config = dict(
    normalize_top_k=False,
    lr_router=0.00057,
    optimizer='muon_variant',
)
Below are experts of layer 8 (counted from 0) of a mixture-of-experts language model. Rows are named router (the router's row for the expert), up (a neuron's input weights, with its number) and show model dimensions 80-119. Each number is 500 + 25 x the weight over its row's rms, rounded and kept within 0 to 999. Numbers have three digits each.
After each expert's rows: a language model's description of what the expert responds to. This comes from a sample of Wikipedia text that the model never trained on.

# expert 62
router:487508530497491533485512531518493516512465476512531527531511513510491533463556502533492493558521531513490467508511531486
up0:454526478467529496516521494493495538530488535497476473457472488537499470466509500477482485530525498520529485503439498465
up1:499527504451496515479515499485516508544528446514531530494519546514505510501482510507508518521498454516477479540508455479
up2:523482466512471503488439465489532482534476490506510494493490502498479522474463487497450477459502525505505436528469538462
up3:497495520497524538495512529455515507442489503507509501509466495482496483479464527495536526452519496531510505462462558547
up4:535482511477490475508509445489553525438505476518538493534451456549525514512495492492521480513457514474489523516546544497
up5:464487524494529474514501515518520510474489466533515506495539517503523505483510520512541488486544491502519536513497524513
up6:486473516525472512497521489488443494480470527493498509518476511472484509507480477486463493534530511562494497437518511453
up7:495502496519536504512481488514514516508484472518535471510530486479507504525509541495464508528495485527476495493496453451
up8:484473491515510486477538497511536503512504489501482523506478420447466516480500481498490505542521491504526499451486447491
up9:512508487453444474515494519539474515501519538480496467521484499524522500466468500518534524458483524482549532501507528459
up10:519472514475489553537486499520548462522473547502489543487507498501494506498474507467508481454480524495520469542482521497
up11:514499492497497498496515548511506515473499517471491490521497460486482524491491498508456543493510550491498500526510521524
up12:490478461560502503530516523550509469510491498446491512487479491476475513507485477533490497510515471501511478503491455502
up13:485487481496475528502492527485497500474506489513485493503523490501490463560495500454525467485508496497445496508550449477
up14:495532513506502513478536491513527487508490445474523527486503472478490504520505552543460479505508512479506507482524521440
up15:520481492492518523511496519474478508545442478475515451488478494505525517504494526465514464515480534506534465550479509429
up16:495537486471472501513495505496481539486512456518510514444499507541512469468505566499500505503462535502473516491532515471
Description: Numbers and counts. Numerals and number words in stats, scores, chart positions and album details, such as 26, top-20, million, six, minutes.

# expert 58
router:487514541474499502499488487489488508506509516542498467494505458488521494496484528502508486503483515502468507458490507463
up0:506461483474486504511526545460480519490495496491499547477480493472499531564453457548513499502478522513462467524500473490
up1:497503503518536496538478496506479536512498488555514505445496511496473518520451475475498527471488466487493503476530481510
up2:520505449482568472554511510492543506467458526485513489488505519512497532472495490527539533491474483534515495464501539480
up3:508507475456535539505531478555529511504519485470492460500520468539518446486499504507507473542561478534494529456477513519
up4:515504551548503501508486532485474503548484508521567495494464496490482528543494506505522494505528520488493445469513543442
up5:489498481502507508486510495492540520504447516498534439483493448543525515496488496514487515498475480511555490526480491476
up6:522505542486496549537507464489529542559480504494516485507480484528469449499510529480500526465515527490477462535519509515
up7:512491484516539478531469505523509496516517518502507503490478506486491496513533466540464486481498504493480535538498504503
up8:507501546476517509517526482516497516477465460509504549490495495479463502530488501493468489547489477497508514502490520512
up9:525560537508444484492473523480477499508483535515513496499475506512530523526542501548501530511471513520558493503481514474
up10:493516525497505504513498524543498566555536475470526501510516471492461510509513500469483495424505527544511529475461476495
up11:510480512493456532488530506501465501463495482486551490508462462519511505535505497512486489469512510500505532541502447498
up12:505497509492513487525515457537444509496510501489475501463475525471476522496537452516496472528494504497484528467523480469
up13:519474497506461521471507522548481507493543510540489535440509463549483543520516528509499473509527491514535517497489501443
up14:530491497521522486494550495479505511496489491544494521492474481535515500511492486479525502507485456458510484490502527482
up15:467552494438541541522532491526511477501524501451490563500514448512506472525543525490525485542501496513492494479508498490
up16:492475478512508491508523469485480515549489508521563490531513566517527485479495468458542521525524465493481511512455505553
Description: Personal first names. Given names or their first pieces at the start of a person's name in lists and tables, e.g. Charles, 'J'ohn, 'Christ'iaan, Jean.

# expert 29
router:567498479436535453492502514482515475495512458490493488509518488532498502454485516537486508475468537483509506507493487532
up0:515528485459464510459490495467452487521525483520462461518459478536460481520470478557547495494490501503495509519487482528
up1:500509490504522506522510522544479541478525507526498496453475460528485496502464527449524492541533542505510467529505504509
up2:487475499478542488491517507496537485475522507482537502504542500480497444502516516465500467486494512498475462473489493510
up3:527536494460484453487470494500512519502463512524462460488469483535496512504503506500508498467473518525532486507474510517
up4:500522489467520507519467443463498504505485499507508508513508499485449516515489493473505530479484521473479447454525539453
up5:526500496504536473454493494540503524499506502459521519474535454471476487507524456518495521481543457515485492463502476501
up6:493486519549477500501486501530485496497500505531472487501492511515515513527480506512511474516465524522504501544469466504
up7:466502477521511528493459521523510518468499503473467444551495479543464471473510500470559533539511513506509508466486464475
up8:481516542500522502445462497515503543486488509523519470477502514473526503488509522471532518485479514466520484499527493441
up9:542510530512512466512509463483486506511508431462517500477514465552511562441489502479481492517496487523462495492539495518
up10:491491529513468543506486478510505450511478511465503519496512495516487519515485494491526564504500523528489529507520489499
up11:501450492485465517506505470508472488507514454472469487516500484508516497486470534539485473533492485497493524523509505443
up12:525490505481510538505496487501476476477474537518500496456494527498548508512517466513544497458492497543468483531513510487
up13:515473534493476552494494490485507491539436499454524502490515493510525505531475496484542482502488510459554491456505486500
up14:495508509502500480460499486527468512526468510486469483531506431484527445475493513503481492469487482497499476541498470521
up15:491442507467491525515534531483515521544505475526560469492510474494530494505537520495497501503517539545490512513506501514
up16:500490507448530485506483543533539541490477460494514505495552455535536487498499478542517452494526500482506482510469491483
Description: Pop culture word-starts. First pieces of informal words in music, film and celebrity articles, such as sk(ate), h(umour), sm(iling), be(ats), quote marks.

# expert 1
router:473488521548496502502491500450519509445459483471475517520469498496509544494480474511519464527515491473501518488535471519
up0:474468491544465453541491524504541460495474516497444489448505510542500490499557541532518461518479475522513535526479532530
up1:506510461548498494491478499472489523480469491509493519473476428462494531468536550527474521507491509494503528474467528493
up2:506474546507497510489502504515460507475477490499512499547495487458472507477463461444531509485499519509534516526516506473
up3:500547520522503497469487499497497523497449496485496478501505539497507504528503424482526475541479500495482496536526491467
up4:551501479513514478494449492498507487467513468497502502491500454467502481541519518489528484547522487487519528451494511472
up5:537495495483522519526487459466518475516443525450472488486512500496478507484514542505465496528521507447527476497496506473
up6:456515484523495479460509465503459506477527479497494463565455460549489515449513476495472504534515481504497463503524503514
up7:473491524459492515491524508487504483525477472502504496514550501512476483474552545503506489528518452456496537496500491494
up8:487523495461500502509479502538505517462482530458493514472494476478498530524493507465437475456507466488502509483485514462
up9:474492481485497537464492519502514489498458489506491480534479465516500499490491484493493504511523495534450530513511530500
up10:482512503486523500498490518477475460463485488459496509525485476493520487514495476487443488550508542526501519507482513463
up11:474479475458517507469510534506500483497458472465508479527501516516541472452502531466469564556483456496490476485503543534
up12:496488519539481491478515531464512492506515499459477488471462509531450507456536530530510513478496490589493509555491481473
up13:487479488463493471462519530501478530500540459519521456488487541495494493486486520508521502511473492425498499591516504491
up14:493460489511503522468483489532491497484462514470459485513522453511452489524468480452527483506504529527471547455566498453
up15:497480470484477531507537503486545500478480512520440477444500502502476536509492493507500493492539510500570462480514478516
up16:509524494543506525508497461528493519542499466448502495521484487519528568541510479514451479495512550499466518538496520524
Description: Name-internal syllables. Middle letters or syllables inside personal surnames and given names, mostly in sports and election tables, e.g. R-u-eter, Ro-z-ier, DeFar-ia.

# expert 39
router:515537546519475520501501515456516463517461512483494474521514489534514498528474485524489467507494482466496488470527491524
up0:530519557486488458538482564564463504545516512504476439443514499526565486496465514445490518491540495515473506492532524505
up1:490480445476476549495533514507527472477502496462515425459476517509481541496459487521466516455533514502535466517482517481
up2:500478502503473499458446493502490485473494504472444474516503506443464473473490481558495510481502487520507482551495523518
up3:520480507552492483494525524513483528485506497479483528493507492523525485489509496485516474489486473502514506503497500504
up4:495474514478537476506468488468495509505489476488489486502461487495543485491526485531522476484467554509500471526483490474
up5:517538480494482544512504520510489511520522515476524501494494512516516519476497518512519496513517488511523510486532480543
up6:504473456494487491501468503507532487499522547479505490463537509523492502503514539463475463491537446536486526490452469518
up7:499483506517511448500505496484479459466498509510487471508466464514516500525481505491512492509478477460506495458492487510
up8:491562545480509504536484506506510519547498459508519480513519505473464538478489531480478471458492505488556512514512514487
up9:499518501527510513520498465545488521507433467459448501518496491503514503491502467484458484501481519521520501489530485522
up10:443484478546534521500512453496507485501506471440497498486519518508511475471556521503489457509488529473532490494468472490
up11:468482489502490519533503470473450526511483526497504500544481493498464516532495500522494559466469498520521500494541517550
up12:445552519504544490520522503482533509490488482484448500518520540534475524508545507512495453480502515506484533501527494478
up13:484511483513510488474499462533507535456512507483463484485458482475493520491518540517539470459518513489476541496500514525
up14:506519452447483508508485470490514540514501464510528476487500522527500474486519501492464523521485484470510533454478495511
up15:508501533518526510523541556479468473530455510454520466450488482494481515500547514532513530509487513516486505464481504514
up16:491459482521515508543521523458478474553497494492519468496467537474482498476485501520518520505480534514506524487479490500
Description: Line and cell breaks. Line breaks and table pipes closing list items or cells, including succession-box "Preceded/Succeeded by" rows and numbered lists.

# expert 28
router:492503463473509496528495508445521472523497528533526492464460510474502487495480466484525535485428493494517510536445466501
up0:493503493484501449501550485487485497454481506481482567485517484491468488516529520502497490484471528492486497483504465445
up1:478527479484476502491479509472484511474526508491523481511500501459463460514513459459497503476479507510517502570485491500
up2:492538494455452535501491476511457486466476481495530448500485521504499473540518549507525491497474542507530456506531500498
up3:499505451477501453532509476522452505519468498516518504523515534509507477492489516480505522532479516471475464503482461526
up4:593522536533452538511521508472485494502522519505531519500506499497517515501477519495507479516492470461506504476485509498
up5:487514501539526492481500525487515492505458505501511472458544456493480508475526461493464527505491474531512541491512510492
up6:464482538435456522503529455442504496499503528510457477530489491487518491461521505482504474529512520529466509525472506543
up7:501488480511501506503503493457490508457488542501506451537495489475537465499465504513528460491530470526468453459467503487
up8:504482510524504451496493514464512536510468507519460508463485467500501489516500488463476509500466497523533526514489504555
up9:507525539485474486519502496459494491514552509492495466502492497517484547492537495533490512521520485550518506525482499528
up10:471477488510465500518495502508520508515519486524514533532457500522456506544530500488546487471513476516517521517465492470
up11:509472493499489538478512521453537496494506495489527433554524513506505486501483484501568539536496495548497515520463492499
up12:490486514487550516443480506443486501452531532511460499518483478474493548506488491517511494472482516471516511484485504514
up13:523505493493511455482493528495466493454525523484519434516488467516509481526497494479496508488515496512496505531462509497
up14:539484462460511514484502487448482537496508516449532504492512513493500496493486466494496521516445482497516530497487484561
up15:485511476466510507505475466528504490478473515499490480489500479513524482484533527520541523500508492486474496504515516509
up16:489488506472530519519509494482467478503525486510506498513499538501482495520491433465516475501538463492482487513482517523
Description: South Asian name onsets. Opening consonant-cluster pieces of names and words, often South Asian or Islamic, e.g. 'Pr'atap, 'Pl'ateau, 'Pak', 'Bh', 'Pal'estine.

# expert 44
router:493481531532503497474517454491505503502541477532507528482506490457485517501539480490494495516505499506521532485516478527
up0:497485557513485482529490487451513500470509505526493497470500532498540527519488507468539506535509454490532516510490473512
up1:496494535513508460481520485469509521516492504493495513487483480483451460503504519415489444533464477508518466511509531473
up2:501500518461473470476467481503492539485474510503511496513511570503503467531552523520545537487509518471454499533512526541
up3:455482486514471516503485528511469497526529508507498501402465485462500447504538495552494487508499494512498488487540461544
up4:487517487516521518544503526466483484516476522506496485515494473515510485516516446498482484511461481502507498546451501494
up5:526494535514474470525482512484534530506475475514481516501539440456508505513523495477472516504458495483512539531502492531
up6:519532482488459532460535490481458521435497476527522494496493540520519490529495544468488476508485497551438481508475491499
up7:512535528524477496529524480453492505488515459482493512472509486477506516480507494481536476509496491495560489507499488539
up8:496494503509527464513517486533493468509481487509491521466507522495505517507496511489519500505503534559543479513491488530
up9:456493545477500543491537481437491470527508519468575475471498503427478476490518506506480483536494528522499504514514485515
up10:514493461440505466495471501492511453493505509537521489487507477480486501472528490531486507517497542508500503493511468504
up11:513562453456554505479497503499504498534521481544491504505525486474476493536502504498503550470474481474498513498502519463
up12:495483517502539463475532569482523478514490527513493506507507460525481493504516490450477461526523505483517497493507493476
up13:502505583541465474528508489489489522527513491482493477528527500489467466519501493529517536470490480510494465507524486512
up14:522497527507512523492482499500458477482538480515496491511493515494492481503518461497490483472474529458522561554486507493
up15:456493481495465472528519502517488476546510498513496472517535478526481508488515554513458460512526498546490454497513508527
up16:513504486536494515445476458471472543510487480482514477511500470496525501497508508443499560526472524464485549508494516511
Description: Romance name pieces. Word pieces inside Spanish, Italian and other European personal names, such as Fernando, Giorgio, Anton, Marc, plus ITA country codes.

# expert 26
router:490502512489464482506510502506438534463524482500497482504515523514469501493517531503508500479506486501508542532490484491
up0:510450513490523501539478514518501519491484493495490517516537458453518480491476490482524465489545447464511481480487516524
up1:506461478494473527477527482531484532509504499497514492485538489500487512476472495480473482514501518537519494483505504493
up2:458503484471496492513485501482493507541521473512526495496508495520459474516475490474561491505467463531490526500485497492
up3:500464490526561493490508495504510523509523504487483509527528519470520516518493458502481504501497521524548535521498449528
up4:468513435509494466478508493497527519495509570506526530494501494482494486484473439512518509498481489527478482478489464528
up5:490462500467468545517501526507503508501523485515529474473522511452478474538495491513462491535523494487512556522487498521
up6:543488507494503470520487501515484522531490505499500476536513509499490497490518472496456521555513559472479442495515472471
up7:467497471505552492494520524489498510469519442505512494492498498496498528530560495508501493475512493484494502526510521519
up8:484545502481505493492508476503473486490566526449497515543548546519479531534548534517465431465494484506526541482524521445
up9:532478496463472566509540529506482459490521478487495447493470524458494506478524540529517528500539494494510497487490464508
up10:487512529531518463502481521545507471526514491527489543472500508556508507497474523517513492493483496468539493486497545468
up11:537471526516524499484442481489471479501466490494450453495513478477475487489479535481527434509488509435492474506483511521
up12:453498518516511462501473488515535489491471541489475489453493514492496501494539533501520479527498492489493509476526488533
up13:486470455533494485520512533486530533511523479483536510530519494471474482522491503527491493507526510504517496540536522530
up14:549507501485450459464509523539483507519533506529485480503474503508478493498519505491495495513511498452514451469492450507
up15:498511485464522503523480504513472502478520495476479495495448507512493454523474496496505490505510551495513510551477522516
up16:479515506521481523482483509525544488500449554466487510513493519486493509533496502477485470499474471481513520489502472495
Description: Building descriptions. Adjectives, articles and suffixes in descriptions of buildings and historic sites, such as impressive, original, neo-Romanesque, small, church.

# expert 36
router:497476514519490541541490505532477545488491473532526534497493461499494436529468511468464531517521513505501451512477508502
up0:497483519595506473544522488501537483456518456513544482497464495515520467484479506530462481491499479511536478507514492495
up1:531514523499504505474513476498518487515495479503480553534489489482490484496478543478489507539456503528485532463507499504
up2:540474507519486517513531495487538521486508478497513464496505489486498469499532508497484547525475485514534497468484512506
up3:524518473514475483538469453479497496531518502551513492495455525439479505526507514484488492505547403508489519512507499475
up4:520538528493487545489489432491528457545488507504528476540522474484460533514494506491516527517495483492437536510495522480
up5:473515498496517484480494485514563503544495495512450458507525527462512491495491533503479475511498502497510459483506499504
up6:535525494474527514537518496484540535493532490527564507498527488542466506495529469515499533512526489495508511522527480493
up7:461485548496482510545452470535498471503537509503501525498484479512550487454515512446476523485495509499500493509465506495
up8:508441528484453518521490476484493486530484520467539488504468469485507498489494537454515499492520496489519507501509491505
up9:550495483493518497512500483532503459484489512501486476512501448513476524548537484509490488522488506540459477539490513496
up10:484510473472483487511486491470487510490481463543526480460506485470436456520542503473485497463505517483504507480500477451
up11:509455481482492496455469473532508516472490519471488456524463470502500502495528495488492502512492503532476479505487491517
up12:493519532457439469538497512464513505525510486493467476495515495518499521499501489541458520485499520509507504507491551493
up13:516504506536541493544483485520441507486516522516506473490490474516450514511500492464510501487493505519491491499442453469
up14:505532488511466484544516493505504454483525498447487511485490470575434495498493476531510464506484497537520513467549547505
up15:478493517532493506538520452489506484489519535568573456510505489501457439499485495461489492510478476504528473514500483506
up16:513493481571503506505516513537545561495540463484520509506511501480522516485486496517440509550504517487509477492534479522
Description: Article "a". The indefinite article "a" or "A" and other word-initial A pieces after verbs and prepositions, e.g. "into a Baloch family", A(ccording), (A).

# expert 55
router:545498491525543496476439519476498478515520477476454537516475516497513457529548505503511536510513514455459513479563483541
up0:538460520529529535536490467484509502571480476515555490519537493465475504485545452534530498514459527485497494506489517455
up1:506539459515514530513505526494468528501492518506504501470489513499544495434514494479483436502491496519507494466500508557
up2:434480516516507514511512473465513532523483457518438418501519498469474513510496524503514485511467499457490481494515505519
up3:533508526531516481486505482500513517531485467515476506485507519485493458560496496486525482462535512479446492524542531533
up4:535491530518444511511522465484473475482467478511482519544463457511528487510495523470472480531463437480469507503498540501
up5:527473520483481532539465508529494495480545510516480458517502462461514501489490498509513511500511473494480502526475492523
up6:523552505509510483479501520492506505484523464503527478492492507489503487469503502506478479522479509523503547464525491515
up7:513495505533512497483501515519494502506532482528510516507487507487485516503518496475511475496522469535477526534465498527
up8:532483487445509486478485528480474518463500489472543475510507523510502462484500521503513516469513494463511516507508482490
up9:485475481510493498519513530488487495501487470517494506482523492502478538489468475527528484512494480470506498491557484502
up10:473523461492518469501503464500464526477484478519544527497498477520529512541485485482547529531492516481506497516513526541
up11:526502501536496457492484506510517478507493468509484484491504485525493487476475514489513504483500507505499503460514526486
up12:486511512491494502532475524538554484508518516490495511469473469475494476509489451523505532513533450513499496514477523499
up13:492460490527509463488446479513537489469549456464500518542459527459518501526497497543521494528507498471509502463508518516
up14:521467562520472504513483518520529513569500515501496518528512548547502500518483476500493504526529493502462499461465540447
up15:484460484493475454483449451462491512473533494553487474495493524500474514489472469512517526473472470486516487525541498569
up16:532498530546482534498499527533465493572474510492501474499489480474500481466502504442517509523508540493481489452474513509
Description: Table cell separators. Pipe separators between cells in data tables after numbers or names, plus semicolon-joined scores like –1; or 3;.

# expert 33
router:501500498496520546547495484558463468495478500516487497515538524526520522496513494507527481497466504450460492525538488472
up0:531524520482502458467488487488491480505523532481509439484530562516521514476503549524519521484447483457517522524510481462
up1:499484529540507490504483479488452510504463500493507496450515539471465501482487498500514548489449508540491512520495500522
up2:472532495480484540492462517523461499503512531478449493504481479524492493469511486482486490509519523525459445519546515490
up3:493519505509497492437453528519475500494506467498471505495525520483490528489497536509518468515540527568509511505512516483
up4:468503537507508579515511514513503479526512510491526493474505489469465513519488499511504525496500508487467480500527523461
up5:480501525506508523516488431508482470495467488527501539511531511491489512498502467480576532540530507500505509549543482511
up6:495498532480542495474464460508466516502499522516493476512492485458507508479483526466525505499537509487465472506557520478
up7:532478523493487497486486471487475462503438506501543480497490491446511485537527519506498518493517490532507469483489475495
up8:476530528499526469530498508497511531452526466524513541474516503532509495476498506518531496472508455470463496476517460512
up9:540510537512501492474484468514503484515540462503471471498496490499536519491491492517476520497470542471492522506488534493
up10:556484507501513553543513510500489518503501439467506486523492524458514496460476503502506527515467508485500480476508495480
up11:533476504515479514471505513525514486489483523546478453516513475507446509533501512482517492491508460460474531511524476526
up12:482524489507497529523504516484479493497517520487502482543480484528493508532464549512525547480456478466487532463498513466
up13:491485515520520487515468458504512443519471508523519525505504516509448505503517510500496483513532513530477508458486471493
up14:478552471494479543530494469490466539494516539462543501476533492486519496527474464554539503491501477540460530458552512459
up15:478501511537483482497505474501508495507465521478523492484496480507478473494530466496485501538464549537531482516515521552
up16:511511497480508537483503441515519473504515542508470493499516501495513527491489483523503477522480524480466522474515518470
Description: East Asian name pieces. Syllables and initials of East and Southeast Asian personal names and places, e.g. Hong Kong, Kim, Lee, Yang.

# expert 6
router:534506502544537448479483545484542490485526508513479501458490520522483541495487503519523458470505500496459492491546493513
up0:497493504476527522530492483499489492461490541461504524499507509496512531501498529504494515532489528516519498471525520511
up1:542517560487516492540500534529518477489527473499502480490522513496520535487475529556478514502503526524514535535555510506
up2:504466502543504488501469493502501493500521516485523474529496453517504503512523495520515459502491475479510481542488476530
up3:485498514484479504545509509494477513517448510508469490511472507504548493535485484494505484521497457475542523481538543494
up4:484477512459509524522522499514522512458509456530489469495494500473468530507556520507500503494538518522529518475494482562
up5:537522458550528491511519488494507497487511482535539497470542498512471526498499522505483459506495504497502545537516474521
up6:462516501502548472529504453465536497509479462432446483505450498532510523542519531487509498487496511496488516450518530489
up7:513518542532488491543548503493498541495474495467473509491509488521448507478515509497495513475517529505514509500485543437
up8:545507530528543478512478519529515537495536465454512459477481506498511489519535516540477491525530492479465467461520534503
up9:511459558523491498499486464465515461546500492496473541517515520477508505510489506518487481477504547474472516486508534506
up10:515533494488518491526468547429505503497503527524440505482490476498505509500524509513499510489532477527474516509517486529
up11:497499480510508467488513464499504461513484479524510473517514521544495522433489533520459480525498486509515525527477547489
up12:487497545456510481506499522440534549474470540434505492485508495505436457561484468490483494496550557523492486528530543465
up13:556487479481523472539481506493506511452482538493494490508533503546526497528521496487528469503470493507534529529509510460
up14:518480539494535476487491529479516526498532499499501470483498564505524557460486508532478490530485532494478515535508516531
up15:505520474544532509511504492493504557501506479511506486531478515493512468521470503456520486518499471501501476539508480472
up16:469473505512504509512497531499441505523507517484504484471482469506523508493506505500491476503534508508515494520485544525
Description: Taxonomic name endings. Final pieces of Latin species and genus names in taxonomy lists, plus "=" and "===" heading markers, e.g. edul-is, ampl-a, Binomial.

# expert 17
router:493487481454493524477461466460444506496533519537466485467491514463516501514468509481498503505461544499544519539476514473
up0:508475503550507465508504527513489469447471493545447476527504524469499502447514545471488510483507495514470437507500498517
up1:551478544497500535496494475504513497480490517480499479519528502518467519482539522469470484473478513463492524502492517444
up2:484455504514501468470540523507495439534518501501506484454451510519467513498459553488503518503465504506495520501527497483
up3:505477517527511479503537468473484516504514513502514478495507530548485538495554528508493547483481522531518530492494477487
up4:485507491483492509508486500519516478521563533493487506536529479505478479508492512487518482484518531546510508498485474533
up5:457508470473545532484496484517466520529548497476472523483499496473500496530502491519510488518499473527535540487494492482
up6:505511495504499506500464517506521505497475518481465489515506524523510485493508521467505505485515487509500471485492558475
up7:515436469418530510491475489495461486466500508467498506521473505507454484491459512561508530477507510495502528522508482508
up8:436513437473516559479500523514499505535489481493506467503461491494479458532502515515526499515482507511512510525507454503
up9:504496505501489573497509471486466496486492496488493441512510525490483503506539480469502512509477497506496495480487498510
up10:523467518497529478505527452471491483461487498542536484492484489507496487489528490553497475515492517504481505532498470501
up11:470489568471493496495487480485494511515552500482529505452497544478505488535511528499493507468521439528519492494512534496
up12:495503468458519504534471509492453506494496514501556463510512491492530491562513500508540526483479491478502539521506497562
up13:492483530511550512443499502517491510548490443487503531535491486499485489500483529511488521512535483548523488481516483505
up14:497518500511533510517507470492486468497454525475553459504447494452462483538508484494467464516518495497543519489520490516
up15:523476526499480493545503496508491502492464470536499486526451437512520527500481533496479478558486488495561478506500467523
up16:497487507503519465499480491513510454502535515495532502520515510530461506499512538508485497526499537514466520499444448489
Description: Academic and religious stems. Word-initial pieces of academic, religious and institutional words in education and biography text, such as sem(inary), academ, relig, profess.

# expert 35
router:513499525482474527498461558533518505493504506483501532495459500476511493496475511493493460470496512489513495468533497475
up0:488516488493515499481456475478502470459488508503493492527539503508475494501460487484496471538482466469511500526466553494
up1:517527498513479445550502529555528459505498488492497515473490553518523473495496512519493481488493491524502525515497490489
up2:474505480464529547529497523510490447513471488514495518493497471485520515522516491510504453476513479459515487487510495466
up3:476503466502543492518516555553515523527477467516492502505521511486533504454472540511536506472513500505490510524505485456
up4:484496517524538508494497489565543500524490508479497506482465454480487490459482465491519460488479475505522515490506526532
up5:471553504505493503506494499458472520506511541494507497506495510467532483497500527509451513449519534520506497506510465527
up6:460500498462503509484470489477470477504498543482484474511511510553444435511487537536515508491483522493506467454541520479
up7:500452477458480497497511491512486482557503482514483519467501529521498490552488535538492533503468480514488525503489485485
up8:480522487499495523502507486512525466519498548503516527520493444481494473495484483464507511555505499526496524513453533521
up9:500497541496500513465463524495514536472473505484502489489486476512453533485504478496495482525488474478519485504511528483
up10:527530542486528475481464539473479471523510483533473486482467461489525482473509546502522542501487534507528482536505468560
up11:497506497528469513525504534544531492466503569462465483494499557464544485498440488510486481529529475528494527479505512545
up12:503491499524479508551503507467476523509461501504497516528552471505455479461493516543502508508530481523528478549512523525
up13:467543509470473494491461533494497491537493533483520470517449488461547491502503511483502490490477487476482485543529506464
up14:495489527500489490473513523491485494517467529474488517530508523517464489487518495531510530498491514510496541488479506512
up15:554474477496478496500535453533523504506499488440499490462449506509529452477499485542545487526493501513535517535467520531
up16:448474514502474587525491528491494537478498483472483517496481520498470507514473499466501487501483546535524495561489501476
Description: Surname first pieces. Opening pieces of personal surnames, often after a first name, in lineups, match reports and biographies, such as H(ickman), Mc, Smith.

# expert 24
router:479530504529492520540525468483515510493515471538498526462462498458454516449496488554468509507497485486470475449513521484
up0:470500536487449486509478501479500555517466448506492480513446523467427489535549491497473491451471526532498446469489505510
up1:519537477434448464521471456489462438506498505498480543473490519490517481520480521502445508494508541515479535502480513478
up2:494485498518479522544509442514483505477517511503477517514506496543485477524500504530532462471526524517535447479533516487
up3:483467515538497518529451473524530485555496498463550471526431511501511506490536480509498520509509478489454482496508531463
up4:489526499498463511509484514504505471516528480506507473510494520485471491475481458532469454515465528473470511517493477515
up5:485489515473477544533462452492510501475547447479495519511478520489502478531494494507502475525524479524476485510534549484
up6:483501477479493501534484497511523517529492449532465496453490519495489533522447510530514519492514497525505473486555483478
up7:497494495529518486511507494489504522501506498506463521476493501513466498481486508466483509492513506544540519494471480512
up8:455432459487480446518473528526495543514512479511499510542504535517486508450505491513495499460491494478496464483493547528
up9:505490517504460532500500468453479482524515500472483501483497519501481477511500541488464521462507561541505525473522496501
up10:493474506463492536520467471468530525499481492529544518526489494487504524512467488545482453494496436514433489490524532498
up11:472523481488473522477468485518508500499480512560461524444505451489486513518513487527493481474544504508505496502476491456
up12:479476472516481476532534516496508496522503511532507570508475472486508499518475540484529527505487451501489448554465513468
up13:480507457447507482497496502521464543500504533504510479451508492506496502469503536474521469516461492496464542512469492509
up14:474514510548472492512536497471478523487499480478522445491466492504487478490510512498507523523484494491514538543522491498
up15:474494486490504536491509542472462470501479506516483444537488503444510488522519460509525537453461518480478515527462517543
up16:483456551556484502514478504475495515502496525522502494533506478549494496533511489512478471492525514483510499539533493499
Description: Foreign given-name starts. Opening pieces of first names, often Slavic, Italian or Spanish, in sports rosters and biographies, e.g. Carl(os), Kar-ol-ina, Mart(yn), Anton.

# expert 52
router:477514544466502538492505507491511482501504513464518521515495467538477527508482475507474504504491506506517535475498507484
up0:540473492507485498461548555433525468522531517523512529513548504541521473511491526511495485517506510474487587489483471492
up1:483479465514529496492540531495502546488554518460535546524508477452503489466490521523578518505471530532465511499510534528
up2:472521526488509521500492477535487498493515519533526509478526485504525517531511463501489532477490464522514487475489510516
up3:534544490451516518514506503472515506529461459487503507521476469521512435498512486534497491534493517544536497488481519442
up4:479515491506476495475502492478498542494536509490542485516529557532510490514489492491474518440508554486515501488494497457
up5:521524478502521502520462466541475534514513537483507512514465487505508518488484491541469500501505536508489531452444494535
up6:475485503512509550502444494509482492493477540547539544483491480539511480492491475542476472540445505528516503437517467522
up7:516473488476466535474525497489463526499459455536498560514528488476512552475506530499506508521496491506536516495477531473
up8:488520538494482494512472516500524510489491479485524476477545484542490545523517469472534511463465509475475525515534466498
up9:477488507520486511478508453506509504498447470440521526518464467455472456463519529527526481505495498507523523480509536468
up10:535476485536534505449511492516540486514453536478521471503519510529498526518458540525477488481457470470512514494484475440
up11:464495512544551502440490491490474485497566499528518562527513525500481476487499489451497490529503493497491481505498539537
up12:468514498524474525536475475519543471465504493501463494492507504488492457507494484490497460476523515497479528485521496508
up13:474507527495540481519461448523476461514515534522474540483504512541506523486523533521553540477501514467498529488499504531
up14:470522543530488535523504506459524541509478484477486489511501489475417537507504514508494500499488462486504479494483487509
up15:491538516492490482490482481518482530481471458465514494512455499493501499501489484529562477511553485483511505483485523478
up16:524481522496532508478525479463444549444482514463477513477496504525494523495498498505477487505503486522543464507548509470
Description: Line breaks and headings. Line breaks, == heading markers and decimal or degree pieces in tables, e.g. '==' Results ==, Chr 15: 63'.3'2, °.